Below are experts of layer 7 (counted from 0) of a mixture-of-experts language model. Rows are named up (a neuron's input weights, with its number), down (a neuron's output weights, with its number) and show model dimensions 0-159. Each number is 200 + 20 x the weight over its row's rms, rounded and kept within 0 to 999.
Before each expert's rows: a language model's description of what the expert responds to; "gets" lists some tokens that make up at least twice as much of what it gets as of all text. This comes from a sample of Wikipedia text that the model never trained on. Tokens count by the router's weight.

# expert 31
Mid-word pieces, mostly "in", inside names and words in sports tables and race results, such as L-in-ardos, Hamel-in, discont-in-uation.
gets: "in", "o", "an", " (1", "ap", "k"
up1,208,205,223,175,171,187,186,186,183,225,226,173,215,182,201,170,190,209,194,186,231,217,203,181,189,179,228,186,170,198,180,188,217,224,198,196,225,216,184,216,172,188,192,213,214,192,159,186,195,207,187,214,170,170,195,202,204,182,189,206,211,192,193,187,250,241,219,191,219,169,212,195,182,233,172,198,238,189,192,210,182,207,206,235,201,239,226,209,182,221,166,196,169,197,231,227,247,216,199,226,195,199,168,215,198,198,191,162,217,210,216,171,182,218,226,178,222,211,196,179,180,204,166,214,229,183,182,221,183,202,168,206,177,178,183,160,188,196,161,185,184,176,217,191,196,165,207,212,216,214,220,208,191,203,196,179,193,228,186,195
down1,174,215,196,228,185,236,206,196,206,186,220,204,212,212,194,202,191,180,198,176,174,158,243,186,224,195,177,203,220,201,202,193,239,197,165,221,201,186,195,203,217,199,201,197,200,180,172,213,221,222,218,179,197,225,187,237,217,181,206,174,207,200,181,180,204,217,182,196,209,158,199,219,209,194,172,207,186,169,188,217,201,203,153,168,185,217,205,196,174,182,176,214,202,192,206,210,194,151,226,194,210,174,196,217,245,190,204,187,219,185,190,185,218,196,169,175,171,234,171,163,157,190,186,195,252,197,223,202,201,221,215,209,198,198,191,195,176,221,190,215,193,205,180,227,204,165,242,190,188,214,198,224,190,195,193,259,202,191,199,216
up2,212,194,227,219,192,196,186,216,197,219,231,226,170,176,197,184,171,206,232,213,235,155,164,191,161,222,218,180,214,198,199,208,230,210,217,193,196,207,210,214,187,171,229,206,179,202,195,218,192,207,209,196,211,200,200,180,206,200,205,198,209,198,205,180,187,205,195,207,228,160,223,184,215,208,178,191,169,186,183,200,203,198,210,191,213,176,243,222,197,197,193,209,228,240,210,229,230,167,217,190,217,195,193,178,205,168,183,176,177,224,186,189,172,194,190,222,224,157,188,208,157,174,201,211,209,186,187,220,216,235,217,208,223,233,245,211,183,182,196,191,187,164,207,219,186,231,219,223,160,214,197,189,199,223,219,229,208,162,228,221
down2,190,235,210,198,238,192,197,164,217,236,220,209,193,181,201,169,193,178,195,221,219,187,179,198,173,199,211,208,179,189,176,203,247,223,216,200,202,189,213,258,203,178,220,209,216,214,186,190,196,191,203,150,198,208,219,200,165,202,151,204,202,176,212,182,248,177,202,216,197,182,190,175,205,218,200,208,212,228,205,195,213,184,225,217,192,190,201,213,190,193,209,204,160,190,246,229,161,184,185,184,206,205,207,189,210,186,170,227,166,195,216,232,191,205,198,201,169,202,174,177,207,176,204,220,191,211,232,191,165,179,198,226,216,179,232,198,163,205,175,200,194,194,187,184,199,207,241,211,195,180,169,187,217,226,202,169,178,197,186,193
up3,224,171,193,179,188,198,207,221,224,216,190,184,192,164,194,211,180,157,184,245,207,189,206,180,188,202,206,181,222,205,197,246,240,204,217,181,187,183,183,194,182,200,161,219,166,208,231,197,187,224,189,219,240,184,197,197,211,178,194,204,222,183,177,191,196,234,191,161,174,220,219,180,196,206,180,209,175,196,203,214,188,164,180,234,201,211,184,174,216,179,188,196,199,182,202,175,233,195,206,174,206,229,211,211,197,179,173,237,159,201,188,181,209,215,202,216,181,185,225,184,218,220,175,230,201,188,218,170,206,204,245,181,216,209,182,184,225,204,186,221,173,202,193,215,215,221,190,192,165,202,231,224,217,200,194,164,243,186,201,201
down3,213,181,208,210,224,218,164,195,216,168,216,190,245,196,200,217,203,173,208,187,195,168,209,178,227,165,212,186,208,153,225,205,185,171,186,218,188,208,210,236,147,217,157,205,210,204,195,207,207,190,190,225,200,202,186,185,206,183,173,204,172,221,218,206,179,240,186,181,178,212,216,177,192,233,198,200,233,180,204,216,222,185,190,214,184,212,203,213,187,197,178,224,220,202,243,182,216,168,181,219,177,216,192,208,248,203,178,189,215,187,213,209,236,224,225,191,239,197,226,182,192,232,200,191,220,196,225,187,216,187,219,235,200,186,195,180,183,198,188,193,188,173,186,208,207,204,225,196,212,163,205,215,163,170,226,213,186,198,222,214
up4,191,172,231,215,164,180,214,194,218,208,210,238,207,190,191,190,178,197,234,191,222,207,196,202,206,169,171,230,202,203,202,192,201,204,222,207,173,195,205,173,206,171,158,192,180,233,193,204,207,210,232,192,216,219,184,239,193,202,210,207,242,220,200,217,196,189,228,210,242,240,196,195,155,226,215,163,209,173,200,215,211,226,231,184,203,172,218,213,187,238,173,201,225,213,191,174,171,216,228,175,202,222,177,197,174,177,182,202,208,207,204,191,193,216,207,192,183,176,208,201,185,174,182,181,212,235,199,214,168,217,209,220,189,190,208,199,187,182,212,195,198,222,186,161,197,219,167,208,259,182,192,247,204,200,194,196,199,188,222,215
down4,192,209,206,225,173,200,187,235,194,195,177,214,214,213,195,164,210,210,232,187,267,204,210,183,181,213,191,210,202,238,181,190,224,165,206,189,201,221,169,231,218,221,175,184,207,203,186,170,212,189,220,194,212,227,168,236,216,209,183,210,216,242,183,214,175,159,172,215,185,187,204,193,180,170,225,190,213,192,221,201,221,162,200,200,198,210,189,217,199,190,204,188,209,184,197,178,228,237,218,207,180,223,202,166,217,181,206,183,214,191,208,191,204,215,205,211,184,168,200,225,222,154,213,184,194,182,238,215,178,201,186,211,190,171,166,246,210,180,192,191,219,209,199,200,163,175,213,184,240,199,201,197,182,207,187,194,202,196,206,165
up5,176,192,195,205,217,201,199,211,209,191,217,200,157,173,193,178,188,197,168,216,191,207,217,226,186,185,179,200,202,212,192,187,195,180,241,207,162,172,198,200,205,198,197,188,233,186,208,205,155,194,211,221,192,200,215,246,179,212,203,243,227,194,164,182,180,205,178,208,207,189,209,191,195,181,197,203,188,191,196,213,181,235,188,202,244,188,181,183,198,212,184,200,219,202,222,232,232,190,202,187,225,264,186,181,229,157,218,243,204,191,221,213,202,154,216,200,180,185,174,203,187,170,193,206,222,198,215,196,199,222,187,166,223,215,191,201,198,196,156,206,206,242,206,209,175,186,183,169,215,188,200,177,201,229,196,212,159,206,185,224
down5,203,245,205,226,193,227,227,176,195,202,190,223,166,216,199,201,201,154,151,163,175,207,229,217,223,186,208,187,198,185,212,194,194,205,204,182,202,145,192,194,215,185,198,207,227,183,162,231,160,200,229,199,229,193,186,187,206,201,221,234,225,200,214,200,213,174,188,243,216,201,190,184,152,187,231,191,201,226,210,205,195,209,183,189,210,220,231,196,183,189,192,216,212,222,224,232,208,181,222,189,202,209,233,203,200,203,193,208,219,201,209,198,229,183,198,191,184,158,182,216,222,180,179,190,168,191,183,207,157,214,181,223,232,201,195,192,184,211,185,216,163,182,214,186,193,163,192,193,203,226,197,204,164,190,198,169,189,185,192,197
up6,194,181,181,204,169,185,215,176,188,229,202,213,196,240,182,235,194,209,215,209,206,198,194,244,184,218,180,220,199,240,185,194,186,207,204,217,214,229,199,194,190,216,188,191,219,186,194,210,174,178,220,207,212,182,247,205,210,176,170,260,205,202,176,248,192,198,221,180,210,212,193,197,209,193,167,172,202,183,215,213,179,218,201,204,220,199,204,226,197,200,179,206,209,221,183,187,194,232,217,216,168,212,206,207,206,209,207,189,200,238,205,193,196,209,182,184,162,231,227,236,180,193,191,177,231,216,237,255,194,226,193,211,213,217,186,189,170,201,197,234,207,182,177,201,243,220,195,192,199,190,184,220,211,209,236,188,250,211,186,212
down6,190,200,205,188,211,229,212,211,192,179,212,209,210,192,195,217,261,211,224,179,225,199,177,169,173,168,198,204,183,207,219,206,182,201,196,206,187,191,212,178,193,187,222,159,176,204,180,166,207,182,213,244,234,190,203,217,200,185,216,222,206,204,195,196,205,170,191,182,197,245,213,192,205,217,235,172,236,217,220,209,191,141,222,204,210,228,179,220,198,202,215,183,199,171,202,191,181,186,211,231,188,203,186,234,172,202,216,186,170,224,223,193,207,183,211,200,219,174,215,232,217,179,188,224,164,231,177,192,203,198,233,222,164,225,180,190,194,196,215,206,153,217,200,197,199,200,201,178,214,162,166,176,174,186,191,208,219,202,180,195

# expert 3
Nouns naming what an article's subject is, such as film, band, album, species, team, office, after the or a.
gets: " (", " by", " film", " team", "–19", " album"
up2,195,204,184,200,175,202,186,201,203,206,188,201,181,207,191,167,246,202,207,205,203,223,239,175,196,203,232,233,167,196,212,195,198,235,226,188,192,193,177,181,183,164,183,211,203,199,214,172,192,211,212,207,163,197,212,220,192,186,203,235,191,221,227,167,210,232,233,184,241,209,162,158,219,154,216,212,202,227,179,187,178,195,231,190,228,233,237,185,210,215,229,192,202,238,168,230,205,206,217,222,206,200,222,207,226,221,213,212,175,200,204,184,208,190,234,223,212,193,198,204,202,201,166,214,214,197,211,202,179,232,174,171,200,188,195,191,196,192,205,240,214,190,169,195,219,196,187,172,196,177,196,199,178,209,198,209,235,183,234,180
down2,214,201,158,211,213,221,202,192,179,226,210,197,198,198,199,213,233,218,187,182,213,205,222,203,195,187,202,163,188,197,191,195,190,173,177,209,220,192,215,173,200,224,232,174,197,190,212,223,180,231,238,221,189,205,208,240,189,180,190,208,226,238,189,166,203,190,228,207,211,217,214,206,171,222,203,208,212,223,236,210,191,216,234,204,221,207,190,203,153,211,181,215,177,203,165,192,196,202,205,204,207,212,241,227,200,231,191,160,233,200,178,155,185,215,242,169,191,208,236,201,196,191,190,233,227,204,200,156,178,187,221,202,170,218,203,194,188,219,214,209,212,200,166,177,198,165,153,180,188,181,208,217,178,180,202,188,209,205,198,186
up3,201,179,217,212,180,202,223,162,203,184,214,229,190,168,193,187,210,208,171,197,235,222,231,192,174,169,197,190,185,182,181,195,187,195,220,195,190,212,199,222,219,165,184,176,194,219,217,201,202,199,181,213,188,195,204,186,230,181,202,203,204,221,182,220,229,206,197,189,253,199,235,189,168,208,197,157,228,255,182,210,219,197,170,214,213,199,195,223,181,178,220,196,204,167,224,211,181,195,228,199,226,215,158,180,166,165,223,216,215,179,211,224,203,201,192,212,201,222,178,225,193,216,161,194,190,213,197,227,182,175,181,238,211,185,209,184,214,242,201,222,230,211,188,176,180,188,193,203,214,218,237,227,202,217,213,209,211,204,169,219
down3,183,187,211,221,231,185,208,204,193,191,205,216,244,173,203,186,221,189,229,177,205,237,174,217,160,228,241,209,171,232,205,213,202,217,209,218,195,205,167,219,200,192,211,179,170,171,191,199,196,191,172,243,162,201,219,174,194,213,205,213,178,227,201,234,238,200,205,170,249,227,206,209,191,197,203,176,206,192,214,210,209,181,178,221,205,203,192,207,167,241,216,181,170,199,231,193,193,188,185,189,183,193,200,193,211,197,172,227,180,175,177,181,192,192,214,183,206,254,230,198,188,192,187,192,189,182,207,164,174,187,174,163,191,217,176,223,178,209,212,208,211,209,232,211,180,182,183,193,185,178,168,183,202,198,183,185,184,194,185,205
up4,203,176,197,213,175,193,199,173,166,210,186,198,202,172,187,212,225,200,177,168,200,181,192,198,202,182,230,186,207,223,184,168,176,226,208,202,183,217,184,190,199,236,224,175,196,211,183,209,175,216,163,177,193,185,166,218,211,172,211,178,236,195,169,200,203,174,202,200,215,203,186,194,206,182,172,211,193,135,175,189,257,187,198,199,212,217,188,190,165,177,216,204,222,230,184,179,187,185,149,196,182,240,202,186,207,224,187,195,199,216,200,203,197,207,224,200,214,204,223,171,172,144,177,176,183,193,192,215,177,199,194,192,205,190,174,155,186,197,195,215,204,196,189,232,199,210,191,207,194,202,172,192,218,162,197,173,176,201,228,197
down4,197,204,212,221,209,194,230,164,193,220,188,222,196,194,204,204,210,176,195,189,217,213,178,186,218,158,215,177,223,175,240,229,177,193,187,234,191,204,181,215,214,232,166,188,165,242,183,199,178,222,207,198,162,211,220,212,218,203,206,202,205,224,220,160,158,185,205,195,211,196,196,182,186,207,225,209,227,199,213,233,174,181,208,214,225,198,201,208,244,178,189,218,205,232,187,207,189,214,207,196,181,228,201,185,214,217,198,186,198,186,212,210,148,212,215,168,199,208,178,206,173,188,200,235,194,205,210,182,184,201,208,195,198,195,177,178,236,193,176,210,207,182,202,228,164,149,247,200,202,168,206,220,172,176,172,203,174,214,185,190
up5,212,195,227,197,215,189,200,208,189,246,185,210,222,150,174,184,206,176,200,175,179,209,203,199,257,211,182,208,199,233,205,210,199,220,196,176,218,185,205,202,228,201,160,155,176,194,196,182,196,207,194,221,185,195,189,249,158,186,175,220,209,219,179,235,160,207,209,222,168,188,218,218,164,179,188,189,213,214,211,220,223,181,189,214,204,214,195,192,186,194,214,199,181,199,174,227,200,224,235,217,201,213,183,190,205,186,199,193,168,245,187,204,173,182,193,183,202,218,194,206,168,195,213,190,170,195,178,228,199,196,169,211,191,187,203,193,197,206,186,181,213,207,182,206,226,216,192,208,243,207,235,208,216,174,193,235,243,231,181,199
down5,233,206,181,210,203,206,212,183,244,242,215,189,207,210,200,212,185,208,232,216,199,216,243,194,163,184,210,234,195,164,217,203,210,205,207,207,194,223,214,213,216,201,189,208,185,179,182,208,206,191,169,202,214,172,217,182,194,211,225,213,168,201,198,195,203,178,188,186,205,155,209,220,205,180,237,205,174,198,233,200,214,227,173,200,211,160,180,214,186,211,182,199,184,183,228,181,220,192,211,213,211,195,167,185,191,223,191,180,195,205,200,213,214,215,171,198,196,166,224,175,193,188,185,205,200,258,191,191,206,208,179,182,221,233,189,224,198,215,216,224,172,185,183,189,210,182,228,164,229,197,162,171,165,172,231,158,237,200,207,215
up6,199,184,240,206,164,201,196,210,208,178,207,185,206,188,174,186,226,173,167,215,231,201,208,215,170,237,195,167,198,196,209,202,196,178,186,224,205,185,186,240,198,203,230,249,168,207,200,216,179,165,184,232,174,205,206,200,174,202,191,213,200,211,221,212,211,203,176,186,203,219,181,233,203,193,192,179,190,253,216,214,185,160,221,212,211,200,179,196,200,259,187,222,201,201,204,233,195,175,198,182,222,230,217,208,226,232,198,178,191,204,210,158,211,200,204,201,159,197,181,218,195,218,187,211,210,178,188,214,225,204,184,185,171,179,239,218,224,186,219,196,200,203,200,200,187,190,198,193,161,188,215,170,175,197,212,227,155,202,194,187
down6,220,193,210,212,218,181,187,210,227,203,192,172,175,204,200,194,187,175,205,182,165,191,206,231,180,199,214,209,154,165,190,182,227,196,202,220,174,190,196,188,217,167,179,177,205,176,239,188,203,200,219,242,166,227,222,220,222,220,231,198,211,184,215,166,206,234,193,164,204,177,207,203,164,202,226,201,205,193,207,175,235,210,213,180,198,219,191,226,168,209,204,226,169,207,215,188,263,174,184,173,217,171,238,215,216,174,177,180,192,209,179,215,192,215,197,212,203,187,172,207,189,223,191,212,194,210,236,197,194,198,180,165,168,210,173,197,215,201,227,195,176,190,191,206,189,214,181,178,188,195,207,214,182,193,209,208,217,180,241,215
up7,221,191,206,175,200,197,215,189,223,188,163,207,192,215,197,220,221,193,215,229,187,225,238,204,196,255,228,211,213,225,235,183,157,202,222,193,178,205,169,182,180,228,195,177,215,184,161,209,213,162,164,193,212,187,203,167,176,190,214,208,189,212,192,193,194,235,239,189,213,190,204,167,150,175,171,221,202,180,185,190,203,197,193,229,212,204,169,188,240,226,206,185,195,211,207,237,207,184,209,183,233,203,220,221,187,202,218,195,196,201,205,201,198,222,221,212,171,182,178,176,210,219,216,203,183,191,209,202,177,188,205,210,175,179,192,167,190,193,164,212,200,212,173,217,207,229,182,182,218,195,191,203,218,189,179,231,188,240,166,190
down7,179,223,172,201,195,216,216,208,201,196,191,228,164,192,199,203,222,186,240,217,204,234,215,193,217,177,215,200,223,167,162,185,188,214,191,211,219,199,239,240,168,159,213,163,194,184,184,206,206,192,195,211,235,161,181,192,231,206,196,198,209,207,226,208,222,190,212,209,201,239,209,200,196,189,164,210,217,206,210,185,183,214,194,206,221,196,206,197,220,199,208,180,195,211,225,208,196,219,200,245,190,228,193,202,198,189,234,167,206,201,211,177,163,175,267,215,220,216,192,183,179,209,197,195,221,216,189,212,194,196,194,200,215,189,162,172,169,215,218,205,213,189,221,212,180,208,222,245,195,194,235,193,211,241,197,218,194,171,179,234

# expert 53
Suffix pieces like -ing, -ance, -ment, -ations that complete a word (noth-ing, try-ing, belong-ing), plus nouns like power, action, living.
gets: "ing", " a", " it", " power", "ations", " A"
up1,225,202,162,205,192,196,185,182,211,213,212,192,172,189,191,175,206,192,243,225,181,215,196,215,172,235,199,200,208,203,215,190,218,221,220,242,194,236,223,178,184,194,218,180,199,131,221,196,205,175,189,216,225,192,188,173,220,217,188,196,181,212,206,222,202,224,186,186,183,195,216,199,189,199,158,201,210,209,152,205,207,174,184,183,185,203,198,192,187,219,168,156,206,196,207,178,195,189,197,186,220,217,216,193,168,217,202,230,208,202,154,227,228,183,221,195,160,192,206,174,193,230,173,213,189,193,169,172,185,182,201,159,221,198,224,200,226,161,208,184,188,210,192,181,211,202,226,194,195,221,220,234,187,219,225,199,205,235,214,193
down1,171,176,221,210,182,196,176,204,245,213,209,213,224,205,200,192,211,208,203,235,211,196,234,187,213,205,177,216,181,180,217,183,202,236,189,233,178,190,209,200,200,174,207,215,206,202,175,252,198,176,176,216,197,223,226,189,192,177,167,227,208,186,169,159,223,221,160,198,206,218,216,218,209,196,181,202,169,183,200,186,145,210,238,191,209,199,214,160,183,202,178,228,219,166,197,213,199,221,191,163,199,178,196,186,206,179,190,180,166,175,227,195,200,198,197,205,180,220,171,215,198,211,205,210,200,206,178,208,216,208,182,170,191,207,203,180,214,178,211,209,228,169,208,185,174,212,225,188,204,212,218,181,209,271,193,210,212,209,212,190
up2,223,202,210,220,170,232,200,197,177,253,169,238,183,192,222,224,196,207,213,199,186,186,208,207,207,198,186,198,233,218,220,180,200,165,219,168,192,222,189,225,203,217,212,170,228,200,211,172,170,208,181,223,201,193,169,190,259,206,217,197,191,199,207,181,170,176,213,202,215,215,196,169,198,223,199,194,194,197,210,217,236,220,210,196,209,209,239,203,192,208,206,178,214,178,198,218,193,204,227,200,228,199,220,179,226,203,199,220,197,159,199,214,204,179,203,172,170,207,178,189,199,148,179,246,184,213,187,206,203,202,133,185,209,205,242,169,190,193,206,195,187,226,196,221,211,217,217,181,213,204,195,207,193,181,215,175,178,227,192,212
down2,180,233,208,170,225,185,200,166,178,183,230,193,176,225,208,200,204,196,222,236,245,208,239,188,203,212,222,234,176,191,189,168,179,197,216,194,184,205,173,213,200,232,201,199,231,184,202,230,214,202,233,182,203,214,216,196,170,166,224,223,199,187,200,194,187,177,211,180,175,222,169,223,197,215,179,194,198,197,243,160,188,180,216,241,192,208,208,194,211,195,217,208,196,199,213,225,237,248,217,221,239,206,189,184,219,196,232,225,218,166,202,207,163,208,231,199,181,185,199,224,189,212,202,195,181,217,209,231,228,221,232,197,185,208,204,196,183,200,209,217,189,178,215,204,203,220,172,212,203,205,214,192,201,237,191,210,166,174,202,219
up3,184,179,209,179,178,193,185,206,180,210,166,180,200,236,192,203,198,180,224,196,164,197,219,161,183,207,220,196,184,194,174,205,204,210,190,174,182,176,185,203,202,179,202,208,210,202,219,184,251,179,220,220,221,200,184,229,216,214,193,226,183,193,204,223,204,206,189,168,195,205,179,200,181,204,197,193,183,207,208,203,177,243,222,177,179,191,223,228,184,193,180,231,200,216,199,211,188,188,207,191,213,154,199,187,218,236,171,220,196,229,240,211,206,193,238,166,177,194,195,180,175,215,207,231,202,164,260,235,204,229,205,180,165,193,221,197,207,179,169,201,237,192,214,208,182,204,198,172,234,171,224,211,228,203,203,210,190,218,220,174
down3,215,210,207,220,213,193,175,195,187,209,217,200,177,205,195,249,190,201,220,210,212,199,223,182,191,175,225,227,210,225,182,217,217,214,217,182,207,186,235,217,196,222,221,184,219,218,205,185,221,199,224,200,236,201,212,189,194,198,184,205,211,194,197,183,181,206,222,233,155,208,195,223,169,218,240,194,223,164,203,199,220,210,238,167,212,179,177,203,194,195,209,178,160,194,215,217,125,188,204,248,177,176,203,196,234,227,201,193,204,234,200,202,202,177,203,225,212,176,222,226,216,213,202,170,217,183,248,174,212,228,199,197,237,187,195,202,170,204,211,188,195,214,169,207,173,209,164,202,204,194,195,222,220,196,196,195,194,195,182,225
up4,191,195,168,219,194,204,186,202,163,219,176,205,199,153,165,212,183,205,235,208,226,178,216,200,206,224,191,174,191,209,207,203,227,190,239,233,212,184,245,195,216,201,174,177,184,229,200,227,165,215,170,205,182,206,174,206,190,192,208,200,200,173,190,185,220,220,198,209,227,205,173,221,196,202,197,205,204,202,168,189,183,217,220,208,182,230,198,189,163,160,168,196,220,192,197,210,175,199,185,194,219,205,192,199,194,189,220,187,180,206,183,167,207,168,210,197,220,155,187,189,179,224,195,177,230,213,248,217,183,192,181,197,189,179,204,189,200,192,178,216,163,203,193,204,191,197,229,208,220,201,231,219,224,165,234,190,212,211,228,143
down4,212,218,224,226,181,157,195,190,170,184,221,200,217,192,204,241,188,205,176,186,159,192,186,183,181,250,197,217,212,209,219,194,186,220,211,200,191,182,193,174,195,197,221,227,187,191,172,201,183,191,159,214,208,209,204,190,177,173,178,187,206,199,208,228,230,187,212,212,230,215,213,180,217,211,186,172,189,202,199,203,207,209,200,221,203,235,224,188,203,202,128,222,158,213,186,167,207,218,172,216,168,210,203,183,249,220,210,210,184,207,185,182,204,192,185,214,238,204,216,189,180,189,193,218,223,205,186,234,171,232,211,197,207,186,191,222,208,218,208,228,215,199,190,221,243,216,182,213,183,225,231,217,221,185,182,179,199,212,221,219
up5,211,209,201,195,203,172,215,200,180,260,213,229,178,204,211,211,214,162,178,205,213,210,168,210,229,229,205,195,200,186,173,214,212,202,210,181,248,199,215,196,198,184,186,166,198,181,187,196,240,259,205,184,189,220,240,191,216,182,216,234,231,240,188,204,203,214,224,233,220,194,217,178,203,196,190,189,207,190,163,212,178,204,222,220,232,202,206,238,193,194,223,175,205,210,196,197,201,176,188,202,208,212,182,170,218,178,239,187,209,211,217,210,212,189,200,194,174,214,214,164,184,203,191,227,206,204,189,208,225,199,209,216,175,186,211,174,206,215,181,188,197,242,185,180,204,197,225,223,174,229,239,206,215,201,226,219,236,234,190,204
down5,234,200,180,197,228,213,197,203,185,170,192,194,205,172,195,157,219,185,178,205,204,190,185,208,175,175,218,208,192,198,180,234,190,199,156,187,251,202,222,229,182,190,181,208,207,214,203,193,224,214,236,210,205,200,207,213,205,203,223,165,184,206,177,207,191,202,211,197,184,170,196,222,192,221,232,203,188,195,176,163,211,155,178,204,193,189,160,228,232,194,253,149,205,178,200,177,218,219,198,203,201,176,202,208,205,193,184,204,218,188,208,197,185,243,219,198,193,227,214,213,194,211,190,186,184,198,206,189,198,212,202,219,208,205,195,175,219,224,173,184,184,178,216,225,205,172,215,231,198,203,205,185,233,168,179,238,210,148,171,172
up6,214,206,195,190,179,177,227,199,207,216,194,182,196,211,224,195,192,187,189,215,190,234,174,191,223,202,213,219,238,192,187,198,200,217,224,182,156,206,214,217,213,205,207,224,199,211,221,205,237,150,228,211,176,182,177,231,204,200,228,230,189,167,212,239,223,147,181,216,206,171,221,198,216,213,199,186,206,218,204,232,202,227,208,182,182,195,145,208,211,214,194,214,200,193,211,198,219,213,177,202,197,220,191,159,183,213,228,190,193,231,187,198,206,224,203,225,195,178,209,186,201,187,194,237,164,194,216,237,203,177,181,204,197,206,191,180,246,186,194,247,185,185,192,216,218,212,171,171,208,206,225,214,186,213,163,186,223,206,198,236
down6,208,206,190,223,171,156,136,184,237,209,207,176,206,198,201,196,217,198,212,218,178,231,177,186,192,193,202,194,195,181,223,176,218,232,207,219,209,188,207,215,192,183,174,191,160,209,174,172,222,185,218,178,224,166,182,164,211,205,211,187,182,219,246,207,203,209,206,203,202,191,207,205,161,201,230,202,209,208,182,213,214,184,211,217,196,147,209,225,160,188,198,224,211,163,201,183,226,202,172,187,207,212,216,187,193,168,232,200,199,168,167,198,178,175,178,187,198,199,204,203,206,219,192,169,212,203,184,196,197,191,165,238,207,209,193,198,199,203,254,244,182,191,208,179,197,187,187,200,192,213,236,180,200,222,209,208,220,200,194,226